Weights of a small mixture-of-experts language model, trained from scratch on English Wikipedia: 6 picks a token, 8448 steps.
Below are experts of layer 7 (counted from 0) of a mixture-of-experts language model. Rows are named router (the router's row for the expert), gate (a neuron's input weights, with its number), up (a neuron's input weights, with its number), down (a neuron's output weights, with its number) and show model dimensions 128-191. Each number is 128 + 32 x the weight over its row's rms, rounded and kept within 0 to 255.
Before each expert's rows: "comes before" lists some tokens at least twice as common just after its tokens as in all text. This comes from a sample of Wikipedia text that the model never trained on. Tokens count by the router's weight.

# expert 10
comes before: " of", ",", " in", ".", " and", " to"
router [137 188  78 120 123  90  76 143 106 164 134 171  83 144 124 159 144 144 124 132 145 158 133 119 139 160 153  71 137 155 161 190  84 121 167 138  97 132  77 115 101 180  82 186 148 111 139  86 118 147 134 102 116 121 139 123 146  94 150 180 113 130 111 111]
gate0 [ 95  77 140 164 102 108 180 148 135 137 173 118 111 127 119  91 137 155 108 187 121 159 156  88 145 133 113 114  74 197 180  78 122 146 134 137 108  61 159  85 141  99 107 131 110  88 141 165 137  92 119  80 141 105 129 121 105  71 125 115 167 117 131 163]
up0 [118 111 143 150 142 126 190 199 135 117  94 103 102 168 103 151 136 135 112 108 205 168 160 120 121 129 127 115 169 151 117  65 110  76 189 131 119 101 125 138  76 123 125 110  39 162 125 141  72  95  87 150 198 108 149 162 112 122 175 135 117  96 150 197]
down0 [ 72  92 116 108  94 147 119 115 101 131 132 101 146 207 107 126 147 185 158 109 169 141 104  55 119  80 170 137 148 109 161 127  53 112  83 122 108 124 171  88  95 117 186  55  86 132  79 130 144 137 138 116 134 136 100 160 203 157 159 111 174 118 148 117]
gate1 [110  66 174 115 136  91 166 182 129 103  89  86 123 112 141 121 203 120 144 148 139 113 151 147  89 152  95 128 104  99 149 124 142 151 162 195 113 171 157 159 112  79 112 160 102 103 128 117 128 180 159 122 118 164 145 173  72 108  90 145 165 144  85 138]
up1 [165 209 120 138 128 152 152 136 142 125 205 172 138 122 141  89 129  80 124 183 148 144 136 151 128 128 154 144 146 124 102 119 127 179 116 127 156 141 184 145 122  82 147 123 167  80 138 182 106 134 123 126 132 185 141 103 149  88 136 153 196  76 158 117]
down1 [108 165  86 142  58 137 138 166  76  99 157 162 114 146 159 108  95 168 110 136 157 150 108 121 134 134 169 114 119  67 122 179 103 114 110 120 142 114 143 130 155 101 168 204 128  83 147 193 105 126 119 132 158 138 133 150 147 108 110 137 133 134 113 140]
gate2 [148 126 124 152  90 123  86 125 151 189 141 103 141 135  98 102  97  65 112 188  25 119 154 125 132 102  75 101 219  98 129 106 113 141 146 110  77  82 205 187 137 190  91 107 108 111 117 159 118  88 121 206 100 133 166 123 147 163  99 104 122 167  84 144]
up2 [143 129 134  93 141 154 117 126 138 154 149 127 101  98 132 100 159  80 136 168 132 142 106 138 156 165 102 132 147 138 151 111  58 165 113 145 124 141 158 135 131 154 102  93  76  96 116  79 154  81 119 129 106 116 136 129 131  74 138 122 167  72 184 119]
down2 [ 85 175 126  62 124 143 144 132 146 169 115  79 100  60 146 126  79  95 169 147 204 152 155 104 122 137 105 116 142 186 173 118 153 118  89  88 132 133 195 105 197  66  93 113 173 118 152 104 157 160 156 174  77 146 143 118 173  89 138 143 146 131 160 153]
gate3 [ 79 172  97 157  53 183 135 157 103 144 175 140  97  88 128 159 149 153 135  76  82 159 122 107 111  65 169 117 118 117 153 222 142  94 114 168 143  79 116  91 121 138 110 133 137  71 138  96 160 177 105 105 131  83 183 161 170 116  69 135 122  76 157 117]
up3 [100 108 128 143 134 141 134  88 125 112 155 160 118 112 115 139  86 105 107  65  95 137 151  63 136 121 132  56  83 123 160 118 108 175 119 146 163 160 113 103  82 133 167 165 110 112 113 109 131 133 103 104 166  82 149 109 149 121 118 151 136  67 151 170]
down3 [132 171  98 163  73  96  71 145 130  67 126 137 130 117 119 115 142 122 128 170 142  71 133  80 131 129 130 181 194 188 184 123 103 181 107 167  94 129  83 198  89 128 141 148 121 143 117 171 199  94 135 150  65 123 101 159 169 123 117 154 136 124  97 102]
gate4 [114 149  74 106 101  87 104 116 205 111 183 121 126 140 135 137  96  83 164  86 117  87  99 169 145 109 143  94 147 170 147 110 176 133 157  85 131 177 184 128 125 126  84 104 157 128 130 108 106 167 136 129  98  94 149 129 143  98 148 146 155  72 139 140]
up4 [128 152  80 145 158 118 160 136  71 195 137 102 124 148  79  65 119 114 194 142 116 155 179 148 130 168 117 115 174 162 115 137 147 171 200  87 131 112 190 129 166  85 102  95 111 182 177 111 143 137 132 127  98 151 145 170  95 163 131 105 149 133 133 112]
down4 [146 185 112 165 157 130 135 142 162 175 209 136 134 149 152 140  97  70 119  91 189 121  64  87  84 160 159 146  77 104 170 149 131 134 140 129 107 141 169  92  88  76 120 168 107 170 138  97 109 161 143 115  92 178 113 120 131 163 183 129 111  65 149 158]
gate5 [ 69 145 129 149 104 147 145  59 135 122 140 100 103 147 152 152 153 128 208 221  92 111 184 106 114  73 144 104 143 123 140 116 114 184  86  89 148 133  81 107 109 145 128 168 121 126  62 109 159 188 205 123 172 174 142  83 179 161 104 134  56  69 130 163]
up5 [169 160 113 202 176 128 186 125 138  95  70  50 149 160 123 115 100 166  93  97 155 128 152 150 142 141 117  83 149 106 124 171 129 150 108 141 153 192  83 135  91  99 151 122 119 126 132 131  96 104 124 134 147 195 149 154 101 119  84 122 192 105 121 203]
down5 [164 153 143 110  94  94 149  85 101 138 118 102 190 177 126 127 139 130 196  56 105 147 142 160 145 128  82 119 126 148 127 139 142 169 155 110 131  97  90 124 109 173 159 202  87 131 131  95 158 192  77 148 128 127 133 137 113 171  71  95 120 160  87 139]
gate6 [ 51 148 138 175 131 128 136 100 121 122 120 101 138 118 102  87 120 166 120 130  89 179 157 127 134 141 158 109  89  84 143 172 135 162 108 126 148 115 129 101 135 151 104 109 104 138 199 178 143 132 112 197  80  73 124 136 139 122  93 192 113 160 103 147]
up6 [102 124 133 101  91 155 163 141 155 147  92 116 102 126 120 122 105 131 133 119 122 131 138 120 135 104 114 120  80 162 163 109 151 164 117 106 128 161 180 127 147 147 100  97 135  96 123  72 102  95  84 177 151  98 121 122 109 176 136  62 133 115  99 155]
down6 [108 132  97 157 172 149 175 109 140  87 106 136 135 123 130 127 115 144  98 150  95 104 150 130 136 143 122 123 129  69 128 137 127 102 168 114 111 121 127 141 196 100 139  90 135  98 132 123 133 125 113 136 132 128 112 135 156  73  83 133  72 133 128 142]
gate7 [105 148 127  95 171 163 132 186  96 131 130 146  83 155 148  97 143 114  80 125 145  54 116 121 161 103  98  88 157 160 139  92  77 122 182 153  88 108  99  90 116 169 121 182 126 127 146 132 131  99 151 130 173 180 166 181 162 108 119 129 117 128  96 130]
up7 [200 142 121 113 134 104 128  96 147 153 116 113 177  62  93 144 124 121 182 187 101 149 123 105 118 146 145 163 126 110 120 112 132 143  97 109  94 152 146  83 121 106 162 171 111 175 151 119 113  68 115 115 164  88 147 137 129 137 119 165 147 110 161 116]
down7 [ 95  87 134  89 117 155 109 106 164 156 140  97 136 123 145 147 142 144 123  56 112  83  63 105 127 123 137  65 181 189 174 125 150 120 171 114  94 138 180  67 118 126 132 111 120 104 139 156  91 185  89 171 144 142 151 122  77 105 114  86 160 136 101 173]
gate8 [169 148 118 140 123 132 152 146 136 120 159 143 157 155 159 153 193 108 102 113 161 103  86 163 182  83  55 128 101 139 151  92 131 127 145  65 101 107  87 118 121 135 123 112  91 106 118 164 131 111 134  77 126 112  78 107 108 174  57 165 155 110 161 121]
up8 [ 87 146  88  88 133 169 144  78 144 123  71 157  86  72 133 102 128 114 151  50  81 117 110 115 166 128  75  74 156 133  36  74 164 128 153 127 147 113 151 129 110 120 124 168  45  92 195 108 149  96 182 129 106 153 131  96 141  76 122 140 125 111  79 151]
down8 [120 137 113 156 126  68 130 138  92  87 127 133 173 146 142 157  61 191 148 129 123 115 133 144 149 121 121 176 121 132  93 148  88 161 191 125  80 119 152 158 151  83 103  66 175  91 160 170 117  92 127  84 156 189 159 101 110 139  98 100 191 105 140 153]
gate9 [126 142 150 143 129 139 121 148 174 120 118 163 126 191 147  81 104 120 165 148 140  91 172 146  83 136 132 103 128 134 138  91 189 154 132 181  64  86  83 142 126 103 121 103 175 192 126 152 167 125 159 130 148 142  80 131  94 108 159 134  95 167 115 120]
up9 [199 113 177 105 149 130 150 156 102 137 109 167 142  86 161 111 110 119 193 143 101 109 172 151 103 105 122  60 176 144  96 131 126  94 127  72 158 134 114 150  96 131 154 148 104 130 107 118 141 139 161  83 143 131 142 125 138 124  90 116  32 109 167 157]
down9 [156  99  78 164 101 125 132  88 130 161  78  90 123 147 112 172  64 112 107 127 161 134  74 144 127 110 108 150 138 116  68  84 140  95 146 123  78 124 116 137 172 168 131 142 137 164 161 202 145 169  81 118 166 142 189 102 191 136 156 144 128 165  97 105]
gate10 [128 237 124 197 121 149 161 144 141 139 175 139 145 117 128 101 196 168 159 157 123 133 100  97 141 128 111  84 136 117  93 137 119  98 105 107 117 158 114 108 126 129  76 175 131 192 199 141 157 137  94 108  40  79 135 131 140 110 148 150  86 162 112 155]
up10 [161 171  83 169 148  93 142 132 137  60 117 116 148  77 125 140  73 124  78 149  80 135 152  88 141 162 138 130 139 155  91 154  76 102 113 101 181 136 146 166  86  97  84 113 174 161  98 202 128 165 146 138 166 123 140 110 150 123 124 126  75 105 105 144]
down10 [120 125 151 220 199  86 136  97 130 141 100 147 118 175 131  98 101 110 159 137 104 103  87 156  87 169 107 130 140  81 126  49 135 109 180 190 118 122 163 164 132 160 104 111 112 132 127 195 162  80 114 136 152  81 123 152  71  79 154 125 140 149 133 110]
gate11 [157 110 147 126 118 154 121 143 168 166 104 168 158 130  53 167 123 124 103 131 118  68 131 116  77 129  95 137 159 147 131 131 172 136 117 105 162 130 190 151 109 152 106  93 103 119  84  84  99 136  31 137 137 119 160 142 169  54 107 103 125 132  99 169]
up11 [163 119 136  77  89 103 149 144 126  99 186 156 102 158 124 147 126 122 172 135 112 179 133 161 150 137 126 127 175 164 108 156 138 133 126 120 176 127  81 121 160 119  90 128 125  57 128 134 129 126 133 121 202 100  94  92 221 133 113 183 187 111 136 107]
down11 [124 142 108 110  89 135 129 101 116 128 170 157  94 132 172 102 158 156 139 108 128 121  95 100 129 159 170  65 150 154 132 110 140 150 147  85 149 116 106  55 164 133 147  49 110 143 144  78  82 146 136 116 130 194  74 118  99 212 170 118 123  97 147 146]
gate12 [134 167 204 122 180  87 155 144 145 121  68 149 175 133 119 141 161 114 143 143 121  65 145 115 115  70 134 156 140  88 145  82  79 172 119 195 158 105 117 164 186 141 124 153  95 109 144  95 102 111 149 134 156 158 192 131 142 130 125 105 149  66 124 129]
up12 [125 163 168 207 129 145  96 164 155 137  98 134 160 170  90 152 155 132  91 136  64 125 188 159 117  82 129 125 166 104 114 136 158 133 115 167 122 130 131 156 163  66  91  99 118 149  60  68  79 185 159 155 162 174  97  52 116 116 113 117 140 125 173 133]
down12 [121 143 103 106  67 104 161  86  84 143 100 125 157  86 176 136 122 137 116 187 148 147 179 161  93 151 153 157 138 128 147 130 113 144 117 114  87 127 105 194 173  75  84 115 143  72 144 131 137  84 149 153 180 107 122  77 131 109  55  98 185  98 140 132]
gate13 [171 114 105 145  91 118 108 118 143 163  56 174 135 129 124 139  81 107 113 154 106 159  65 144 109 133 115 147 131 157 118 126 135  93  86 173 115 131 152 176 123 166 156 152 170  43 113 119 133 136 159 124 123  81 170 164 123 119 129 117 143 112 129 187]
up13 [139 119 182 146 135 128 163 179  98 123 102 181 102 110 136 151 140 164 190 120 141 137 177 102 114 130  59 111  85 165 106 125 165 136 140 112 126 127 154 100 107 106 121 123 116 120 144 201 216 122 138 128 118 171 168 185 146 108 150 156 180 129 102 122]
down13 [109 140 142 123 120  95 172  81  95 131 220  96 160 152 107 190 113 108 143 109 117 141 120  90 137 118 163 161 139 122 139 162  70 141 164 157 162  92 169 115 155 179 174 133 134 115 107 171  82 118 192  63  71 110  40 163 149  98 113 122 111  97 125 147]
gate14 [147  68  91 147 117 100 127 116  82 187 169 153 137  98 127 133 118 139  92 109 124 100  73 150 115 111 135 157 143 101 114 214 121  98 149 102 128 192  87 113  92 111 167 206 168 145 180 159 101 137 165 140 161 108 103  95 116  96 136 137 142  97 197  71]
up14 [127 106 109 116 137 160 137 104 125 221 113 122 156 136 122 156 152 168 148 123 165 115 117  96 120 143 139  90 114 113 156 153 108 207 141 128 147  75  47 104 122 134 137 134 114 160 169 127 122 185 121  54 155 111 135 153 138 134 149  78 127 121 110 116]
down14 [109 110 173 114 127 135 168 133  96  84 156 112 101 127 116 126 109  94 137 122 120 116  69 105 172 122 117 140 141 106 130 103 104 126 173 140 137 143 167 130  43 108 171  90 131 115 116 170 139  98 147 168 103 139 137 107 111 117 109 156 165 125 112 129]
gate15 [105 109 155 120 127 177 122 175  93 137 129  59  71 112 165 165 149 150 120  97 137 147 142 155 132 101 123 108  79 191 100 149 117 142 137 151 161 177 139 117 121 111 111 177 133 139 141 132 163 137 189 161 195 137  98 151  99 175 177  81  87 133  78 125]
up15 [120  89 136 156  54 115 135 205 117 163 183 135 191 159 168 160  77 123 166 112 118 129 199 107 106 130  75 137 129 114 155 144  61 129 125 103 111 130 144 124  78 159 118  97 100 103 124 123  93 141 141 157 100 103 157 128 134 108  92 116 126  78 148 106]
down15 [155 173 173 154 142 179 150 111  91 123 108  84 104 140  22 120 108 110 187 109 113 113 151 117 117 132 169 159 123 161 131 155  90 220  59 111  93 172 186 151 174  99 123 107  96 138 120 135 110 121  96 138 192 145 113 215 195 130 158 120 100 165  52 140]
gate16 [ 91 109 161 148  92 104 107 155 116  89 169 136 152 143 119 122 121 168  87 156 133 127 124 120 142 112  90 105 121 131 178 128 114 209 164 137 131 158  65  96  92 179 132 194 141 103 104 140 144 157 126 101  77 130 108 132 100 149  88 131 158  79  80 106]
up16 [121 116 121  99 115 153 105  99 146  73 107  91 177 135 151 166 106  92 138 143 152 140 177 101  74 136 122 134 157 144 151 111  82 162 170 115 161 133 142  54 135  86  57  85 101 193  88 137 150  41 122 157 140  91 144  84 165  97 110 212 134  78  45 137]
down16 [143 140 187 117 130 144 133 122  95 117 165 146 135 114 102 155 132 136 181 169 138 132 109 112  95 119 143 125 110 127 134 166 163 150 125 152 143 160  69  88 136 127 128 208 140 145 188  75 120 161 143 129  73 141 174 148  83  92 118 151 154 104 170 115]
gate17 [156 129 101 170 188 123 111 124 156 149 136 119  72  62  97 118 160 146 112 106 121 178 181 116 146 110 174  69 166 182 153 105 212 160 107 122 157 142 113  97 151 114 156 101 152 117 128  96  89 104 113 120  96 117 114  92 150 170 178 115 145 133 139 170]
up17 [112 126 150 172 117 155 155 136 140 115 124 132 161 177 143 142  92 141 116 128 110  86 147  84 147  93 134 159 131 142 112  49  86  70 147 114 136 104 137 157 115 172  59 117 136 149  89  92 158  87 102 146 152  98 118 147 139 152 134 127 105 131 150 166]
down17 [154  59  93 109  95 132 111 132 133 170 192 214 114 103 102 112 192  68 123 122 131 195 132 101 145  96 107 110 113 162 143 141 118 147 121 103 151 160  56 138 151 114 167 138 120 134 193  87 136  82 119  86 116  70 189  76  91 129 130  97 140 116 126  92]
gate18 [115 135 181 143 138 101 109 118 129 155 132 139 161  97 122 139 123  65  52 147 140 154 152 163  98 154 105 128  99 210 152 136  58  64  94 123 171 188 161  80 160 214 153 127  74 109 112 115 130 112 140 120 119 165 162 125 123 117 159  45 115 154  93 154]
up18 [170 111 187 170 126 157 120 147 117 161 141 115 171  99 151 102 120 175 106 119  99 165 140  64 145 102  93 135  78 175 140 112 109 107  83  14  62 126 160 113 110 145  31 113 119 165  80 132  71  87 104 119  93 160 147 111 161  89 149  89 107 173 141 159]
down18 [ 93 100 104  96 122 141 103 128  89  73 203 142 105 127 137 167 133 115 160  91 111 100 158 139 189 183 207 153 195 143 113 119 140 129 110 123 113 135 124 137 107 150 117  90 135  83 102  95 171 147 118 231 131 147 169 104  95 134 115 137 164  99 139 196]
gate19 [174 181 141 141  85  92  56 150 125 118 154 211 157 134 108 127 130 145 112 104  82 139 143 145 122  74 157 112 123  78 183 208 137 145 127 127 148 139 128 170  57 140 100 132 123 120 106 107 184  98 136  86 105 125 150  98 177 116 161 150 132 140  97 132]
up19 [183 108  93 145 156 174  54 159 126 125 123 153  68 118 130 117 160  83 107 130 120 132 209 144 129  98 111 129 123 159  94 106 110  98 172 118 197 133 113 137 146 147  86 148 144 132 119 171 131 129 182 157 120 117 113 123 151  93 141 118 147 156 103 113]
down19 [122 118  76  72 151  82 134 114 116 117 149 150 187 177 115 109 121 149 155  99 117 100 111  47 156  74 128 135 199 101 108 129 179 128 103 119 120 189 130  51 127 116 219 134 116 145  95 123 126 110  99 154  91  94 110 145  69 105 134 154 107 134 182  99]
gate20 [194 120 158 129 153 107 125  74 130 125 143 171 159 140 109 161 110  99 149 122  76 117 106 151 162 139 138 180 112  83  87  68 158 199 168 141  90 107 126 139 118 100 100 111 101 116 158  97 121 120 142 118 147  77 150 146 132 103 209 164 139 159  62  72]
up20 [155 133 146 137  64 181  86  65 114 153 127  82 152 167 135 137 187  86 197 129  52 126 142  85 150 158 153 113  57 172  96 136 146 126 164 158 151 110 131  71 133 192 113 154 134 139 127 179 126  93 136 178  79  90 165  99 111 142 150 145  93 108 148 128]
down20 [140 161 112 148 127 113 163 164 157 214 153 170  89 137 153 110 158 146  93 135 135 152 154  57 129 170  95 121 113 107  98 127  68 107 146 114 112 159 127 147  78  81 193 115 140 165 107 192 131 158 105  86 114 157 162 130 132  98 114 106 116 182  93 138]
gate21 [ 96  55 120 113  98 123 109 106  75 146 135 181 175  79 135 153 117 125 142 175  89 156 110  78  99 141 131  99 124 168 193  57 153  75 129  99  79 129 147 155 159 101 123 134 126 182 100 172 161  92 151 131 147 140 146 202 137 153 162 158  50 169 139 101]
up21 [113 105 161  89 137 145 146 115 156 103  90 129 115 122  96 165 119 132 169 206  52 147 128 108  93 131  93 112 114  82 149  23  56 115 166 122  95 218  94  80 151 166  94  68  90 135 160  56 179 139 129 123 153 144 115  88 164 100 112 177 129 139 112 128]
down21 [184 153 107 202 135 120  88 209 149 127 141  87 107 149 183 113  79 176  91  77 155 134 104 112 190 206 117 149 159 190 126 140 146 139 105 159 150 152 142 112 121 168 170 125 108 145 142 120 117 145  66 125  76 118 105 136 115 116 107  86 153 170 152 192]
gate22 [ 88 114 160 102  94 136 116 173 159 177 118 104 147 147 126 175  88 150 167  78  99 134  83  91 103 112 154 161 132  92 204 168 110 118 136  99  99 163 177 153 234 132 150 154  93 148 158 156 114 120 146 116 155 180 138 136  62 134 155 167 157 139 127 174]
up22 [150 133 102 107 166  77 115 129 101 115 138  82  73 184  94 137 205 163 133 195 139 143 107  93 104 162  81  66 112 115  86 102 147 119 129 125 112 113 133 122 123  78 106 134 138 118 148 126 140 113 134 132 139  72 103  97 140 152  72  93 137 100 130  78]
down22 [163  82 156 124 111  51 197 123 190 100 218 140  70 193 117 158 112 129 133 160 109 106 108 144  59 177 126 138 121 118 122 105  99  91 181 102 170 105  72 158 107 163 159 139 135 162 109  55 118  76  60  93  98  91 176 129 162 112 105 110 134 150 172 109]
gate23 [136 144 117 138 165 144 102 135 148 160 183 158 144 137 126 150 124  81 118 106  85 109 133 116 149 129 130 134 110 188 134 101 115 160 150 143  68 115  99 103 121  78 193  81  58 158  82 170  94 155 126 129 113 103 137 151 142 101 138 212 177 110 117  94]
up23 [114 103 109 136 119 168 137  66 150 107 153 133 120 157 125 126 170 139 157 138 124  75 132  87 120  99 110 130 131 133 132 122  96 166 124 106 112  58 196 101 132  31  75 134  50 138 141 153 167 136 146 141 131 105 109 123 102 128 130 116 175  75 144 102]
down23 [180 153  70 108 146  37 128 152 194 119 124 130 185  86 161 146 132 178 205  85  86 118 142 177 107 150 155 136 169 129 111  90 123 181  42 114  93 124 133 144 116 148 153 144 113 164 136  92 108 129 121 153 153 156 155  81  98 141 128 121  68 143 107  52]
gate24 [146 143 171 175 131 166  73 147 111 147  71 157  73 137 154 149 169 135 149 143  78 157 118 130  81 169 186 151 127 156 107 139 154  92 145  87  89  56 171 129 144 159 199 132 103 119  87 131 181 173 144 162 142 128  86 112 125 134 183 127 198 132 168 108]
up24 [110 111  76 106  90 144 166 114 127  72 179 101  64  87 158 109 152 102  71  99 178 149 146 157 133 104 129 158  98  96  91 164  94  90 111  66 130 165 128 106 182  99 177 113 119 177 108 115 142 138  51  90 108  86 161 109 102 131 110 110 128 102 164 116]
down24 [137 143 139 118 136 173 108 131 154  94 201 101 140 131 139 147 119 103  97 146 119 124 136 135 191 109  94 126 108 154  73 141 132 106  86 112  68 171 120 176 137 137  95 175 128 131 157 144 101  86 151  79  72 155 103 128 133 164 148 121 128  89 133 132]
gate25 [108 151 169 123  81  60 105 184 194  57 128 133 114 139 122  90 159  90 169 141 137 118 100 148 120 120  91  99 128 193 115 152 134 190 154 110  82 134 143 132  95 100 107 143 136 182 138  77 125 126 168  85 188 109 117 128 133  89 154 151 137 160 175  65]
up25 [ 46 129 141 116 133  93 145 144 177 124 118  80  97 181 152 128 186 135 138 104  93  92 159 161 105 114 128  91 128 166  82 113 175 181 129 118 185 159 148 155 131 129 127 139 156 103 160 130 157 111 150 106 119 165 133 114  58 107 119 106 143 150 187  29]
down25 [110  98 137 186 149 127 175 143 147 126  68  78  79 129 143 135 175 153 149 139 146 156  83 139 145  89 127 198 180 145 118 105  69 144 125 142 128 162 112 103 148 125 152 196 122  86 148 103 132 119 110 134 128 120 132 117 147 191 158  59  89 128  95 139]
gate26 [142 136 157 183  86 163 202 153 135 143 114 133  81  68  73 159 109 121 114 149 127 100 140 148 167  75 139 123 161 149 138 157 100 102  97 174 123 115 130 127  79 116  69 138 186 147 120 131 121  77 160  98 118 127 136 133 140 117 132 107  58 105 173 148]
up26 [153 128 185 141 181 194 181 120 124 207 193  98 124  92 100 204 101 147 159  74 198 104  80 111 100 137 120 109  79  75  82 104 115  57 156 104 131 162 132 139 122 111 112 141 215  81 157 110 135 101 104 149 136 127 125 134 164 162 184 136 177 120 114  86]
down26 [138 163 100 187 117 120 116 104  63 133 160  95 149 101 154 167 149 145 111 181  84 135 130 180 108  80 147 135 134 182  89 145 154 168 175 129  79  54 101 159 150 132 150  89  92 126 141 130 144 121 123 140 117 118  78 137 122 183 176 162 121 133 128 163]
gate27 [113 149 133 124  91 152 156 185 145  15 132  72 139 153  75 110 117  88 144 210 133 118  90  66  83 136 172 110 104 103 124 130 118  37 147  65 123 132 124 138  84 131 140  84 179 134 167 106 109 148 124 216 157 138 150 143  84  94 164 114 204 119 128 155]
up27 [142 174  95 107 151  83 139 106  87 149 156 142 107 130  90 110 146 106 125 128 142 178 185 158 125 122 137 104  93  81 113 101 112 119 154 115  81  97 166 178 148  94 139 174 145 123 125 162 118 136  98  81 166 123  62  99 123 135 126 169  93 117  82  92]
down27 [188 140 106  58 118 117 146 104 101 138 195 127  58  59 130 144 181 174 158  78 132 115 131 146 129 107 142 123 126 138 147 139  67 122 134  95  78 150 154 133 153  65 133 132 124 107 129 149 160 121  72 103  54 136  99 114 108 187 105 173 114 115 151 122]
gate28 [168  79 130 178 177 146  62 154 134 158 106 126 149 125 111 159 175 131 154 132 159  64 123 123 172  91 108 131  60 191  92 140  97 114 158  81 138  69 114 128 163 112 124  91 114 121 184  98 118 155  84 149  95 115 131 148  89 126 124  70  88  89 164 167]
up28 [110 192 180  61  94 170 100 111 130 114 125 116 151 125 149 104 116 125  92 122 100 113 100 123 146 115 164 128 155 140 178 120 164 106 131 159 151 183 144  95 125 141 162 135 193 131 108 128  95 156 113  83 182  77  94  95 124  93 144 135 144 158 104 162]
down28 [149 122  83 126  50 134  97 177 136 106 139 119  83 142 117 103 110 100 143 240 155 170  70 207 101 122  82 131 135 120 118 160 160 151 139 156 129 172 141  51 123  99 189 105  85 120 135 133 142 132 143  80  71 133 171 130 134 140  63 116 146 116 131  77]
gate29 [135 171 140  79 155 156  91 143 171 107 129 109 219  95 158 130 115 137 150 166  95 108 110  85 119 170 136 127  59 109 126 151 169  78 138 211 103 119 183  96 157 125 171 149 151 116 131 113  70 145  84 108 167 116 122 116 152  96 143  85 147 168 120  58]
up29 [132 151 136 134 107 185  93  86 120 121 120  95 209  83  94 151 175  79 160 140 158  87 150 120 183 108 125 198 118  87 120  79 200  88 184 169 151 110 142 185  91 154 143 166 163 144 131 144 128 104 164 100 121  74 125 176  71 127 125 174 139 166  54  84]
down29 [155  99 110 115 119 101 114  99 122 121 114 117  97 141 113 131 121 153  57 115 139  89 144 124 115 104 143 130 149 137 119  80 129  83 170 117 177 155 135  77 107 145 125  68 159 122 158 103 159 130 192 173  97 153 122 186  75 176 117 120 154  59 137 136]
gate30 [ 80 191 102 141 113 147 126 188 123  79 168 141 136  98  60 147  88 113 102 125 107 165 129 153 230 156 148 166 155 124 117 157 114 154 133  98 124 119  84 106  94  96  71  96 187  96 138 110 114 120 138  66 123 127 119 149 133 151  94 178 148 130 119 177]
up30 [153 127 135 128  85  78 101 122 141  70 127 126 115 180 157 163  90  43 142  95 123 108 170 143 165 136 182 146 157 114  57 147 110 164 123 130 103  88 115 140 115 111  86  72 168 117 148  67 111 154 137  99 175 186 113 144 127 110 133 124 103 130 158  93]
down30 [185 187 131 156  79 109 173 155  64 121 149 184  76 109  76  89 122 175 161 199 159  77 135 111  96  88  91 106 109  89 140 137 107 168  95 178 118 132 147 117 147 125 100  83  92 115 114 111  95 187 163  97 182 158 107 153 101  95 153 177 150  59 138 132]
gate31 [196 108 125 187  98 147 136 126 153  74 124 138 152  91 146 115 146 123 117 108  87 131 127 117 116  97 130  92 166 141 175 140 117 147 142 125 111 143  52 121 175 144 110 150 142 119 121 144 117 112 164 142 177 151  74 154 173 129 157 144 120 145 110 177]
up31 [ 27 122  66 106 126 121 134 125  75 164  94 103 128 120 174 177 128 151 143 108 200  74 121 191 138 170 101 138 150 144 118  85  79 168  71  74 120 110 128 139 116 132 103 148 140 156  94 123 131 141  72 121  82 126 179  74 138 128  44  86 160  87 134 119]
down31 [213 157 148 147 142  73  77  79  69 114 117 127  53 151 110 157 143 136 140 161 142 155 146 129 105 153 124  86 128 210 183 156  92 122 156  86 123 126  99 115 167 162  93 143 137  77 106 161 126 120  97 159 140  33 127  97 169 170 138 171  54 159 199 134]
gate32 [144 128 117  77 150 149 157 140 127 174 132 149  44  91 169 183 107 135 174  80  90 115 108 144  86 113 109 151 167 146 163 102 137 117 119 127 151 186 124 105 103 144 110  70  61 131 166  72 122 168 154 171 120 141 106 110 117 127 127 148 137 120 159 129]
up32 [125 106 109 135 133 174 108 178 125 141 135 106 151 124 166 116 103 130 120 162 122 125 149 103 172 108 122 139 122 110  54 125  47 110 154 129 133  98 106  68 158  74  75  84 115  96 149 174 154 164 146 120  49 130 129 172 118 104 153 170 155 107 167 118]
down32 [130 177 144 140 163 139  99 106 101 125  67  82 115 136 152 162 141 135 137 145 156  93  80 119 136 157 132 128 138  81 144 103 112 212  90  93 157 165 144 119 102 186 168 165 164 111 171  84 123 119 113 147 125  95 129 139 105 146 158 127 135 140  86 109]
gate33 [ 81 162  99 122 149 134 119  32 132 135 151 119 117 169 178 105  49  81 145 142  96 123 108  85 142  83  99 158  67 118 113 162 117 108 185 169  84 113 109 153 128 127 136 117 105 135 150 107 134  69 123 160 135 169 159 134 126  78  65 159 154 154 139 107]
up33 [167 125 129 134  87 117 130 147 119 184  94 141 164 109  87 157 123 145 128 112 165  91  87 138  74 166 187 103 182 100 183  74  92 186  90 169 160 154 144 134 153 180 151  85 140  95 141 133 131 140 136 107  74 100  72 131 148 122 189 144 119 112 105  87]
down33 [166  89  79 153 149 173  77 152 172 145 119  50  86 148 130 106 106 100 154 112 130 126 169 125  68 173 120 152 140 155  95 128 104 139 202 136 105 117  78 128 170  96 172 116 157 144 162 137 196 139 100 147 108 118 108 194  72 125 107  99 220 132 122 164]
gate34 [112 125  86 159 156 118 167 173 115 107 134 156 100 105 123 159 166  82 100  64 119 149  71 126 183  69  95 155 134 179 118  65 157 119 193 135 131 124 114 157 101 179 143 164 149 124 149  74 104 188 102 160  84 115 130 103  56  81  68  86 174 152 108 130]
up34 [103  94  95  88 150 141 137 161 127  58 114 229 145 131 113 134 125 107 143 147 168 145 126 129 165 162 117 110 128 150  99 106 140 107 213 163 122 119 121 136 132 128 128 107 126 132 162 147 176 127  82 108 145 117 128 121 132 176 181 140 110 150 165 128]
down34 [113 173  63 126 130 160 101 121 159 179 159  97 136 193 106 134 152  90 107  91 157 138 117 150 113  73 147 127 173 147 146 144 176 134 130 174  80 168  69 135 105 122 109  60 137 110 148 160 143 173 136 101 158 148  47 130 121 126 115 130 125 137  92 111]
gate35 [112 172 133 126 146 138 127 159 186 140  84 162 135 143 104 182 164 158 152 148 170 113 196 147  71 148 130 137 171  87 181  65 166 122 103  94 138 114 103 121  81 124 161 135 131 172  99 131  79 138 118 156  74 137 133 122 179 160 142 124 198 153 138 138]
up35 [123 155 178 146 182 130 153 124 129 152 138 129 138 212  78 160 215 119 173 103  70  84 199  99 153 242 131 158 171 118  91 112 115 160 117  67 143 142 105 131 115  93 136  80 109 149  89 126  89 138 125 151 102  78  96 104 175  82 129 163 120  74 136  61]
down35 [142 126 100  68 134 103 137 122 141 134 123 109 106 106 137 124 118 140 104 123 114  83 105 118 123  89  84 214 110  83  90 116  55 198 144 130 137 130 125 145 111 125 121  86 123 103 150 182 179 106 124  85 149 156 156 150 140  94 123 125 121  90 134 152]